{
  "num_hidden_layers": 12,
  "hidden_size": 96,
  "n_experts": 48,
  "experts_per_token": 2,
  "d_expert": 64,
  "d_shared_expert": 0,
  "hidden_act": "swiglu",
  "moe_layers": [1, 2, 3, 4, 5, 6, 7, 8, 9, 10, 11],
  "router_score": "softmax",
  "normalize_top_k": true,
  "routed_scale": 1.0,
  "balance_loss": 0.000161,
  "balance_bias": true,
  "router_logit_norm": 2.0,
  "init_std_router": 0.00668,
  "lr_router": 0.00193,
  "vocab_size": 8192,
  "norm": "rmsnorm",
  "norm_eps": 1e-05,
  "tie_word_embeddings": true,
  "optimizer": "adamw",
  "learning_rate": 0.00275,
  "beta1": 0.9,
  "beta2": 0.95,
  "max_grad_norm": 0.5,
  "batch_tokens": 65536,
  "max_seq_len": 768,
  "train_tokens": 634700000,
  "max_steps": 9685,
  "dataset": "wikipedia_en"
}
Below are experts of layer 8 (counted from 0) of a mixture-of-experts language model. Rows are named gate (a neuron's input weights, with its number), up (a neuron's input weights, with its number), down (a neuron's output weights, with its number) and show model dimensions 0-95. Each number is 128 + 24 x the weight over its row's rms, rounded and kept within 0 to 255.
Before each expert's rows: "comes before" lists some tokens at least twice as common just after its tokens as in all text. This comes from a sample of Wikipedia text that the model never trained on. Tokens count by the router's weight.

# expert 16
comes before: " of", ".", " of the", ",", " and", " was"
gate3 [124 136 122  92 122 165 139 142 151 109  99 151 124 140 122 127 135 110 133 158 110 128 109 155  91 138  94 141  87 104 164 148 168 146 139 143  94  88 117 163 133 142 111 183 111 138 147 126 159 153  87 123 162 124 134 143 135 154 146  88 113 144  78  97 124 134 104 133 175 116 120 128 118 115 138 180 128 153  98 155 165  86 108 131 113 103  87 101 161 141 144 105 144 137 133 101]
up3 [117 138 153 146 132 197 125 103 137 145 135 125 117 110 170 130 138 133 124 143 108 117 104 123 137 110 116 129 115 116 185 144 110 146 174 103 142 166 137 121 126 172 100 141 161 113 140  87 135 135 136 110 136  83 117 125 130 117 131 161 125 141 119 104  90 124 108 144 103 140 102 125 187 151 117  83 103 189  94  93 126 172 169 153 124 136 101 129 133 155 116 124 148 124 157 156]
down3 [152 116 127 129 117 144 139 128 114 109 127 108 151 155 165 132 115 110  96 120 158 164 165 124 131 136 124 129 138 169 100 110 166 157  74 166 128 104 137 126  98 139  92 124 144 152 138 156 131 117  91 144 183  85 161  95 154 115 122  93  87 159 172 154 116 127 182 147 121 127 124 152  75  94 146 162 152 122 128 135 135 130 131 141 133 121 155 158 136 102 124 136 106  99 115 124]
gate4 [117 117 171  94  86 133 119 131 135 128 108 129 112 167 108 153 137  89  86  99 158 136 196 138 157 110  97 133 128 151 134  97 144 162 102 102 130 100 124 124 134 136 103 152 113 154  92 100  90 118  94 119 120  75 117 172  99 142 174 144 108 165 140  91 120 129 131 123 109 118 104 111 136 141 148 125 138 128 122 145 112 135 157 121 123 144 182 114 149 101 102 140 134 125 169 145]
up4 [112 112 131 156 172 111 104 142 169 116 138 113 127 162 117 116 194 124 159 127 121 141 135 129 169 138 119 126 119 135 145  95 137  98 100 167 127 142 104 160  68 122 153 145 148  92 114 126 115 135 117 151 132  78 136 163 123 108 109 151 144 102 139 100 135 113  77 106 110  88 131  93 152 141 176 132 145 117 128  89 116 161 175 129 121 124 163 149 124 140 154 110 108 101 134 128]
down4 [140 135 174 129 109 116 134 126 114 119  86 135 120  96  99 156  92 134 169 119 126  97 129  94 104 145  99 139 115 179 147 117 140 162 146 103 131 117 131 142 171 118 129 138 104 113 102 121  71 149 109 111 139 142 110 122 135 154 131 195 118 113 143 115 128 101 154 159 155 105 118 141  99 113 112 158  96 133 131 134 100 102 135 167 159 129 158 144 130 112  68 153 109 114 148  79]

# expert 37
comes before: "1", "2", "0", "3", "4", "5"
gate0 [ 96 105 159 105 159 150 121  74  87 116 164  96 113 118  98 161 121 136 112  98 121 147 147 139 137 132 121 141  94 164  95  88 163 137  91 164 113 110 148 121 163 132 143 122 166 141 116 155  83 134 117 130 123 132 138 129 117  99  99 149 115 159 116 159 149 156 109 127 128 112 137 131 144  93 145 101 182 110 159 152 113 134 114 104 157  93 137  76 119 139 107 164 136 143 144 106]
up0 [169 164 107 145 106 132 154 193 143 144  96 162 119  55 130 153 112  79 120 127 165 124 134 119 126 135 144  97 170 110 159 129 157 105 140 112 148 131 131 162 134 152 138 147 115 105 150 108 141 105 169 135 111 136 136 131 116 130 174 116 136 124 126 107 117 132 113  83 151 134 108 110 106 160 124 153  96 150 127 109 157  88 123 164 146 131  91 159 134 136 144  95 117 144 134 161]
down0 [165 109 126 136 126 155 108  91 122 142 112 143 161 154 122 122 134  59 105 100 140 140 106 118 127 129 183  87 168 148 159 115 153 170  98 162 149 142 192 134  91 141 141 107  96 132 159 123 119 146  87 102 122 146 109 101 130  80 153 103 115 130 125 157 131 134 112 128  99 106 163  89 151 105  89 134 127 120 153 131 124 114 132 124 143 106 143 119 101 110 114 139 122 110 104 145]
gate1 [116 166 134 134 126  96 151 139 117 137 143 166 161 146  95  67 145 112 156 110 174 144  92 173 123 123 132 149  96 153 157 129 122 125 159 103  92 153 137 161 118 148 123 130 137 135 125 121 148 161 109 132 108 104  95 149 149  76 135  93 122 148 129 140 127 139 124 163 144 125 138 161 123 139 123 150 130 130 153 121 109  98 116 122 136 158 132 134 119 157 171  89 176 107  60 141]
up1 [120 150 145 128 146  99 150 137 112 137 112 153 152 158 103  89 145 137 165  79 157 128 101 147 138 153 115 142  86 151 144 115 138  90 141 122 129 197 158 157 121 149 105 119 133 136 152 130 179 181  96 129 103 122 141 114 135 131 163 136 172 119 120 101 133 103 129 140 133 128 133 168 143 132 133 175 137 163 157 130 117  76 122 133 151 125 124 139 116 119 157 108 183 141 137 159]
down1 [141  83 121 136 119  82 161 134 162  93 102 147 123 167 147 166 122 111 168 169 135 143 115 153 156 143 117 126 125 130 128 159  90 163 112 109 131 129  70 104  75 124 118 135 127  97  99 121 117 132 116 156 157 146  92 107 178 117 142 134 125 131 173  91  93 133 121 118 167 101 169 116 121 124 120 136 115 111 147 122 107 125 118 170 121 123 161 133 104 157 149 128 129 111 166 113]

# expert 31
comes before: " the", " to", " a", " by", " in", " by the"
gate0 [112 165 143 159 151 123 114 190 124 112  77 124 151 141 137 125 115  97 138  92 118  99 102 131 107 131 136 156 128 122 104 122 164 138  94 111 133 117 144 107 108 103 126 144 139 138  94 146 146 144 134 140  83 121 107  93 120  85 131 125 131 178 136 143 133  86 151 163 130  99 153 127 150 156  87 173 185  86 122 125 134 135 101 116 115 132 147  90  97 137 157 142 146 157 108 105]
up0 [131 124 123 113 111 136 124 121 133 112 109 162 127 117 128 128 148 119 149  99 121 124 164 108  92 122 135 158 157 125 111 127 125 111 132 172 117 101 141 150 125 115 165 123 110 137 167 111 112 134 142  80 119 164  96 147 177 123 138 147  97 145 133 122  98 116 108  94 161 128 108 158 175 152 109 154 120 159 222 141 115 130 156 159 147 132 149  70 162 133 151 136 169 127 135 119]
down0 [146 143 128 164 126 154 147  84 114 137 114 135 158 166 136  82 113 132 136 147 114 162  74  99 113 138 103  97 149 133 153  80  77 151 102  90 147 147 106 117 113 135 149 160 144 113 117 162 106 127 147 157 141 138 155 198 104 165  95 110 182 116 115 143 128 110 145 137 116 131 137 115  98 110 132  99 131 152 151 116 179 136 139 135 117 109 129 129 121 144 127 164 103 120 137 142]
gate1 [ 76 103 132 122  92 173 107 105 166  84 122 105 126  85 118 150 137 107 109 100 156 140 171 127 121 150 135  85 102 150 131 109 159 137 133 139 138 117 120 129 123 132 155 107 133 117 104 115  93 134 134  98  91  79 118 147 150 149 108 126  99 158 137 120  88 146 139 146 120 121 120  85 144 149 155 166 141 145 111 132 112 126 131 187 125 119 137 161 133 110  86 146 144  89 140 176]
up1 [112 132 140 123 137 149 142 102 120 153 127 104 101 124 184  93 114 120  94 152 169 114 132 156 103 139 142 145 154  88 122 154  93 131 117 150 145  70 107 146 116 125 122 100 124 129 150 131 130 106 140  75 120 133 144 126 136 132 116  98 167 139 164 130 130 115 105  65 154 129 137 114 138 110  47 133 148 115 164 126 113 168 158 146 137 119 131 170 129 148 126 111 148 139 161  99]
down1 [143 122 117 105 117 144 108 173 147 109 181  99 106  90 104 142 139 144 130 142 127 199 125 101  97 136 130 144 121 116 120  93 138 113 116 124 134 113 123 146 136 100 127 109 140 126 146 133 173 158 146 113 126 132 129 134 138 177 129  82 164 124 142 120 164 174 115 133 101 108 111 188 109  96 136 157 148  95  94 145 128 130  90 120 158 103 130 113 120 108 174 142 124  98 134  84]

# expert 13
comes before: "\n", ":", ": ", "\n\n", " name:", " Mar"
gate0 [127 140 145 144 118 136 141  96  99  70 154 101 144 119 147 144 128 107 139 152 120 145  98 133 164  99  91 130  93 120  96 135 170 149 100 144 122 104 118 152 133 124 132 132 115 140 123 107 115 103 108 134 167 192 142  95 128 129 144 144 108  81 106 159 152 103  83 170 132  87 147 149 138 116 138 153 177 108 150 164 131 131 130 134 119 124 121 145 136  96 141  81 137 143 151  78]
up0 [126 150 108  86  75 132 133 146 123 129 173 177 119 129 118 159 124 109 111 122 135 176 129 126 168 120 136 121 113 121 153 134 123 124 127 110 115 133 145 126 111  95  99 144 109 156 106 102 124 135  89 159 129 157 185 119 137  95 183 119 128 130 157 127 139 152 139 115 163 136 122 143 132 128  95 129 152 181 149 151 135 127 139  86 132 101 106  79 109 117  92 121  94 166 141  79]
down0 [125 195 126 116 154 142 147 120 139 138 120 120 176 137 139 112 142 134 149 105 134  96 106 135 114 107 108 111 138 120  91 151 126 130  89 106 156 162 159 140 129 153 137 133 126  94 154 119 152 121 115  91 146 160  64 136 170 110  91 130 164 142 120  78 129 110 167 132 163 128 152 121 145  90 183 102 112  99 157 137 113 150 119 100 140 111 114 132 148 157 172 134 134 117 126 149]
gate1 [119 133 109 136 121 109 167 128 134 123 103  97 102 133 111 153 158 133 124 116 111 153 127 129 120 105 174 124 153 126 161 136 140 144  72 116 145  93  99 120 109 144 204 143  95 154 113 155 116 122  87 130  85  88  86 126 160 144 111 120  98 145 141 156 104 163 144  92 126 123 126 126 130 122  92 127 152 123 143 173 117 117 113 124 149  98  79 145 103  69 131 134 125 110 140 122]
up1 [109 132 126  76 137 119  87 121 148 145 114 164 129  90 113 118 116  92  85 114 115 100 166 125 133 151 132 122 135 131  99  99 113 110 168 126 101  88 139 102 129 110 150 123 153 142 130  91 144 145 111  86 163 155 158 130 144 124 139 133 120 149 179  96 172  78 146 166 130  72 105 124 136 118 141 125 134 154 104 150 172 152 138 122  99  97 124 103 151 144 146 129 147 155 115 139]
down1 [ 88 107 156  96 139 120 109  82 107 100 162  89 126  96 123 103 140 145 139 126 117 103 120 112 195 133  83 126 134 142 111 147 165 135 119  80 129 102 149  86 151 147 101 123 131 117 147 134 107 128 121 131 102 149 136 149 149 132 157 109 123 106 120 118 137 106  87 121 103 132 151 169 159 127 107 109 169 108 133 113 107  93 136 159 162 136 109  97  90  95 143 133 128  89 171 146]

# expert 14
comes before: "\n\n", " The", " He", " In ", " In", " It"
gate10 [104 121 121 114 162 111 123  96 114 105  99  95 148 141 148 151 214  77 174 147 127 124 127 120 128 127 103 154 113 122 117  83 140  82  88 136 128 133 110 144 114 117 122 120 127 147 137 108 139 115 120 113 116 166 162 124 170 142 145 159  98 160 100 110 140  98 136  90 127 130 118 132 128 107 112 144 158 118 151 174 124 137 114 116 167 112 152 121 112  77 137 155 138 107  90 115]
up10 [ 92 121 115 105 110 137 104  78 116 123 103 111 136 152 137 137 173  89 131 166 139 119 112 129 169 134 126 131 107 112 129 116 151 130  74 129 100 117 116 108  89 116 113 106 138 146 170 116 136  97 104  91  79 139 169 103 124 128 140 119 106 193 122 135 162  81 152 139 123 142 138 160 145  89 122 109 133 101 170 154 114 153 112  91 153 141 140 152 113 106 131 122 106 132  90 131]
down10 [176 178 117 118 157 150 111 116 104 156  99 121 100 119 129 130  85 146 125 150 102 142 125 133 160 129 156  89 144 147 146 141 123 146 149 161 126  87 128 136 164 122  97 120 140 113 126 135 126 120 127 146 159 103 142 114 105 138 121  33  96 134 111 154 131 107 142 175 147 123 131 108  92 109 119 126 171 162 102 121 158 114 131  75 139 143 159 117 107 115 137 151 106 107 125 140]
gate11 [115 155 107 122 128 164 140  94 184 106 123 125 133  89  97  72 170 164 128  70 117 163 175 137 127 112  97 106 147 163 133 166  97 112 131 121 130 138 137 127 145 132 157 133 124 120 152  99 144 140  57  88 147 160 140 115 149 103 109 118 135 110 120 134 145 124  91 107 155 119 114  96 117 137 124 138 127 168 159 136 159 115 127 124 145 124  89 147 118 151 127 130 123 140 119  94]
up11 [135 124 121 168 101 145 176 118 128 117 125 143 137 114 117 118 139 149  88 100 184 117 135  88 175 102 153 112 167 118 115 130  90 149 121  97 126 126 121 128 154 109 182 147 118 137 137 115 129 127  94 133 153 105 157 155 129 153 137 109 155 130 154 140 121  84 102 194 126 120  95 115 120 147 121 154 170 138 124  80 130 121 116 172 152 120 135 141 156 141 153 137 170 160 121 153]
down11 [142 155 143 138 103 162  98 149 126 140 148 100 139 142 162  50 110 113 114 124 110 137 125 157 117 136 154 104 181 137 105 110 107 167 124 136 143 103 139 147 182  96 108 128 129 164 141 114 141 150 137 139 135 157 115 144 136 131 134 123 142 135  95 128 169  79 130  99 148 130 137 139 133  97 110 115 112 154 156 165 139 156 149 156 148 145 170 123 161 111 116 108 125 146  95 188]

# expert 10
comes before: ".", " | ", ", ", ",", ")", "; "
gate3 [145 100 141 129 120  93 151 130 124 137 115 116 120 149 134 119 104 123  99  63 126 100 116 122  97 132 166 149 148 101 131 123  94 145 121 130 136 146 152 106 140 129 163 112 111 131 125 116 122 108 129 128 137 110 106 148 100  71 130 188 127 147 132  88 112 168 109 111 135 131 143 132 119 179 102  82 144 122 130  77 160 121 170 188 125 169 109 153 163 172 142 129 118 137 111 138]
up3 [134 152 122 100 100  91  86 191 115 145 122 143  87 117 164 152 155 129 162 100 139 181 155 137 147  88 112 130 105 103 114 165 103 106 118  97 122  99 128 101 145 168 147 128 157 148 121 154  98 117 102 132 145 115 134 105 142 146 168 126 109 145 117 116 117 124  96 119 135 135  85 130 127 116  83 151 120  82 113 132 118 135 146 133 178 152 136 109 165  98 139 156 125 141 148 149]
down3 [150 141 154 110 175 139 156 139 128 102 121 119 114 107  91 130 121 132 160 153 162 150 106 109 117 122 135 174 117 140 110 123 119 121 132 104 109  90 114 148 131 119 146 143 189 117 132 183 145 168 150 160 131 145 152  97 165 159 175  91 135 104 134 134 141 150 155 113  81 153 147 148 119 142 120 161 124 114  96 141 150 106  79 145 139 107 119  79 167 115 132 144 129 147 156 132]
gate4 [127  88 144 121 124 100  80 116  97  90 136 116 120 117 148 115 142 137 117 148 158 159  95 109 111 122 137  99 147 151 118 109 123 154 103 113 122 191 138 133 152  90 157 109  92  98 151 117 150 126 161 136 130 135 123 118 139 149  68 161 123 136 138 148 151  75 135 111 117 128 115  95  87  79 108 178 142 116 129 126 141 110 114 114 126 186  95 128 157  96 124 128 130  99 129 129]
up4 [156 166 137 162 147 142 105 187 107 160  96 117 129 109 149 114 119 148 141 130  91 141 157 107 106 116 140 119 137 159 103 150 101 147 124 126 126 141 123 142 125  78 155 131 111 149 150 118 109 126 141 117 177  72 130  94 144 145 138 137 148 127 110  84 120 110 104 127 169 125 103 135 129 145  86 135 135 121 134 161 139  83 169 120 144 127 114 173 117 126 119 170 141 128  56 142]
down4 [104 147 114 143 118 144 169 118 164 140 176 129 118 116 124 124  76 116 137 114  97 138 118 126 117 142 123 134 169 122  96  98 108 139 137 181 139 120 145 164 131 118 143 145 154 117 134 117 157 151 119 107 127 141 131 116  82 111  97 131 148 115  98 114 103 115 119 145  96 151 158 134 140 119 119 119 193  93 123  82 134 122  99  91 158  82 145 149 150 145 185 118 102  88  97 111]

# expert 26
comes before: "\n", "000", "00", " Best", " MP", " United Kingdom"
gate0 [121 174 116 172 124 155 148 158 123 142  80 137 155  98 142 123 132 111 124 166 118 124 120 103 150 144 132 108  94 144 104 121 184 127  88 132 143 142 166 125 157 152 129 164 150 123 138 117 139  87 168  99 114 143 120 120 140 101 150 120 138 129 183 129 110 113 152 102 113 110 134 103 142 119  99 152 125 115  95  70 179 123  90 167 111 144 137 142 134 144 107  93 131 100 102 142]
up0 [117 162 128 131 118 146 142 186 151 144  87 126 125 108 133 105 110 134 116 144 106 134 121  96 175 119 157 112  76 154 105 128 156 145  92  94 140 163 172 137 155 160  89 148 153 118  83  99 133 122 150 137 119 140 108  99 131 103 146 121 153 121 163 129 124 108 121 118 136 109 131  95 117 149 117 150 139 112 138  85 109 141 130 135 114 137  99 160 150 122 101  87 157  60 154 144]
down0 [107 140 110 127 174 121 130 101 103  98 155 161  99 173  96 109 156  97 152 170 143 123 117 117 166 121 107 138  93 105 133 135 129 130 143 100  99 129  95 150 132 185 128 102 116 121 111 168 107 107 106 121 133 150 101 127 134  66 145 113 135 107 102 125 149 129  84  91 128 156  80 152 135 119 176 118 131  99 128 129  99 106 161 126 112 144 111 123 133 131 144 129 167 151 127 166]
gate1 [138 119 131 109 108  85  81 154 120 116 148 145 141 121 148 169 125 170 120  81 140 109  82  90 147 149 160 105 134 114 106 173 157 119 122 119  64 113 149 129  97 129 136 119 109 150 141 132  99  82 115 136  98 115 112 162 148 123 113 129 138  90 152 155 160  80 127 113 113 170 111 110 130 154  90 138 104 140 128 142 163 119 112 114 172 128 128 105 119 120 139 154 144 142  96 119]
up1 [143 156 128 140  89  85  89 147 178  80 137 142 138 139 110 115 133 122 151 132 131 112  94  95 133 133 122 127 140 117 136 192 130  98 161 163  81  99 135 143 114 128 115 129 104 101 138 127 126 134 117 124 166 117 111 111 138 160 105 132 134 163 121 150 110  74 144 112 133 147 128 137  89  95  99 130 107 128 141 120 152  90 152 123 124 169 127 107 134  71 113  91 147 151  82 140]
down1 [132 119 139 162  91 118 103 115 154 105 108 188 143 192 144 122 158 133 157 159 124  99 126 151 150 154 111 151 118  79 143 104 110 132 104 132 103  72 140 129 163 112 119 124 107 168 139 118 130 136  90 151 120 135 164 121 131 137 151 119  82 121 132 136 157 128 151 118 127 134 112 134 144  68 164 121 133 115  88 119 118  96 114 155 126 161 141 133 110 145 178 104 125 136  93 140]

# expert 18
comes before: " | ", ".", " |", "; ", "% | ", "024"
gate3 [153 198 147 145 105 118 180 121 111 134 160 163  92 130 156 110 132 116 182 169 113 189 116 101 103 158 134 108 133 123 111  86 125 100 134 111 133 121 110 128 122 131 133 147 140 174 150 169  95 113 119 111 100 116 128 140 132 132 131  91 143 141 131 126 121 128 132 113 134 112 141 103 164 135 144 110 143 138 128 123 157 113 118 134 161  97 163 139 133  66 120 117 108  76 105 111]
up3 [154 104 123  80 123 116 151 147 134 136 105  74 119 136  81 100 107 162 106 102 130 131 127 152 121 137 175 143 137 162 118 137 127 132 128 148 108 157 153 153 127 152 142 148 135 116 131 125 147 133 107 111 131 155  85 149 156 160  66 164 136 143 159 133 177 127 106  90 105 113 145 133 118 104 106 162 116 125 148 134 128 111 168 167 138 121  77 109 108 150 164 141 157 135 109 167]
down3 [107 113 129 129 140 130 150 178 146 118 165 115 111 110 124  88 163 131 131 101 119 132 112 148 164 183 117 169  90 128 121 108 113 134 116 118 167 148 115 124 147  87 128 151 163 179 135 114 148 110 139 163 109 137 105 121  97 117 141 174 116 102 136 102 133 143 163 138 142 159 152 116 176 162 112  93 132 129 158  93 129 159 146 105 104 151 146 137 120 122 153 150 143 112 114  70]
gate4 [112 117 144 161 167 127 171  90 134 118 146  91 175 154 125 105 158 133 151 127 153 150 117 138 154 113 126 126  79 111 147 179 140  84 121 121  88 132 108 132 146 132 125 144 131 104 108 124 131  92 110 107 130 160 157 128 118 134 133 131 150 117 131  83 106 159 153 115 113  93  95 140 151 172  85 142 136 149 121 162 114 131 100 168  80 137 109 132 137 175 124 140  86 106 145 137]
up4 [120 139 121 120 150 155 120 132  93 151  89  78 128 144 166 140 104 107 117 113 143 115 160 102 111 126 161 135 145 134 121 136 160 155 149 180 151 142  99 139 160 132 160 118 137 158 151 152 123 130 126  93 111  90 104 104 121 116 113 107 112 118 132 120 110 141 144 102  74 125 133 140  95 104 131  73  97 125  90 132 148 132 172  88 110  80 119 169 134 134 107 150 144 116 127 184]
down4 [143 131 136 116  96 129 105 120 152 101 121 149 114 120 120 104 184 146 180 117 158 131 170 131 122 115 160  91 148 112 132  91 121 124 155 151 127 122 134 111 142  75 111 120  91  76 103 162 145 122 152 121 117  87 128 127 173 133 121 124  96 119 181 128 120  92 138 148 101 106 120  97 123 156  90 155 126 143 136 124  87 130 115 119 138 128 104 160 105 129 106 123 114 143 104 191]

# expert 35
comes before: "–", ")", "\n", " |", "),", ":"
gate3 [137 132 167 117 162 145 143 173 124 154 106 127 130 128 176 113 144 107 147 102 128 138 129  87  61 124 132 144 113 124 126  86 112 117  67 116 138 136 121 129 103 155 123  92 176 163 108 150 154 127 138 143 125 106 115 157  90 172 121 115  92 114 133  68 134 124 132 144 130 133  90 115 166 126 147  89 123 122  97 116 156 150 160 129 121 170 122 146 130 113  90 145 140 134 123 136]
up3 [128 135 109  98 113 118 152 113 108 133 134  90 100 147 126 110 137 125 173 118 192 108 123 151  99 137 118 133  78 160 112 145 121 127 147 103 110 114 132 119 134 104 103 130 133 148 103 135 115 111 121 116 152 107 108 147  86 153 138  97  89 138 169 161 121 174 104  98 113 102  82 119 118 112 162 152 111 144 112 150 142 142 108 121 154 148  93 123 125 106  97 174 101 131 195 155]
down3 [164 153 125 118 166 124 122 145 160  87 145 108 101 137 134  92 159 116 126 118 145 104  50 137 128 160 135 128 139 132 131 146 107 129 137 119  96 101 127 128 103 106 135 147 120 143 143 130  86 134 151 122 125  97 116  92 144 162 148  92  98 127 159  88 138 132 121 139 136 132 156 107 120 119  96 103  80  80 120 149 169  94  99 112 145 137  83  93 121 163 121  89 116 147 140 159]
gate4 [124  94 121 143 115 128  87 148 120 102 146 119  74 136  94 112 110 144 130 155 178 118 104 143 160 170 129 118 134 109 153 170 157 101 140 103 134 144 134 111 123 104  89 131 172 149 165 120 153 111 125 105 128 135 124 165 121 106 149 143 128 158 103  93 123 159 118  67 102 129 117 131  82 134 170 160 126 113 154 150 124 152 145 129 123 131 156 125  93 146 130 132  64 121 107 136]
up4 [ 87 116 120 121 131 136 145 100 114 145 139 142 106 125 158 138 135 113 118 153 124 174 102 151 125 127 139 129 123 113 103 135 105 117 156 158 141  65  74 136 122 119 143 122 130  90 119 134 118 117 140 179 126  67  79 104 147 138 139  82 133 142 163 138 184 148 153 143 132 145 120 163 137 121 139 142 115 123  82 130 130 153 125 150 102 140 127  93 117 118 152 149 107  65 168 120]
down4 [140 115 113 115 148 133 123 120 178  85 113 139  97 129 160 139  99 123 153 153 167 116 168 188 123 144 104 129 148 164 129 127 168 109 141 137 125 118 136 120 131 135 155 106 164 124 140  88 138 140 105 153 169 135 129 126 148 107 129 176 123  83 112 177 104 144 120 116 156 113 153 152 142 143 139 142 112 134 138 137 119 170 101 126 132 131 172 151 106 121 123 103  75 114  66 153]

# expert 21
comes before: ".", " | ", " |", "–", ":", "′"
gate3 [114 120 109  89 136  94 145  89 140 138 107 160 120 132 116  99 141 125 101 157 154 137 172 110 114 104 117 123 110 155 100 175  82 127 115 126 139 198 119 126  82 153 104 136 124 155 167 120 150 113 136 108 135 149 104 131 139 121 114 116 169 133 145  84 162  84 115 101 144 104 128 135 126 117 105 113 119 148 128 117 121 113  89 105 169 163  58 114 129 102 126 134 125 143 112 134]
up3 [ 87 124  93 124  55 113 102 114 134 142 123 173 110 108 145 136 146 113  94  99 146 131 166 143 104 132 163 100 134 143  75 154 139  82 140 158 122 114 171 109  84 101 146 106 136 164 140 139 158 144 140 131 113 146 106 111 116 139 109 115 126 132 129 131 155  98 122 136 104 123 121 164 132 102 104 147 128 122 129 161  94 118 109 162 142 159  79 122 117 117 123  78 118 168 139 121]
down3 [128 108 123  97 114 137 139 137 156 125 111 148 115  87 140 106 107 110 169 113 152 151  68 132 185 168 143  93 139 146 126 126 146 153 130 129 141 132 125  99 139 140 126  39 138 150 136 154 114 125  94 122 104 110 138 141 129 132 142 132 143 109  94 143 122 122 120 102 112 130 125 120 109 130 124 177 129 150 143  94 159 137 102 128 151 148 133 181 123 100  93 126  90 138 134 192]
gate4 [130 112 100 141 135 162  78 142  91  83 139 150 158 121 125 137 131 119 123  91 150 110 120 126 151 138 169 119 147 117  98 102 171 120 104 116 105 146 131 127 113  98 112 170 158 104 122 150 104 148 139 193 106  79 141 127 121 126 153 132 172 134 141  97 106  77 162  95 127 143  97 135 104 138 132 133 135 112 126 177 163 115 125 148 175 115 147 155 143 125 138 110 142  98 122 103]
up4 [124  78 148 144 111 124 133 154 174  96 132 128 176 153 107 131 147  95 148 140 148 120 104 186 135 128 152  97 131 119  73  97 132 126 115 128 111  73 117 146 100 144 126 130 142 142 134 169 128 156 134 168 130  94 175 126 113 111 142 120 154 145 121 102  82  74  65 106 129 120 171 132 125 133 144 154 106 146 149 140 136 133 137 122 168 117 142 131 136 130 125 118 140 154 129 120]
down4 [127  80  84 120 101 124 126 124 107 147  78 109 136 125 136 146 141  96 100 133 124 104 152 107 137 132 119 125 119 148 150 161 110 136 114 110 112 133 149 142 152 130 172 153 110 161 125 109 120 167 126 149  86 154  64  95 143 143 137 117 113  67 129 134 159 100 166 121 105  91 138 164 141 130 150 134 120 109 113 125 156 160 156 153 151  82 120 109 136 151 146 145 137  79 166 124]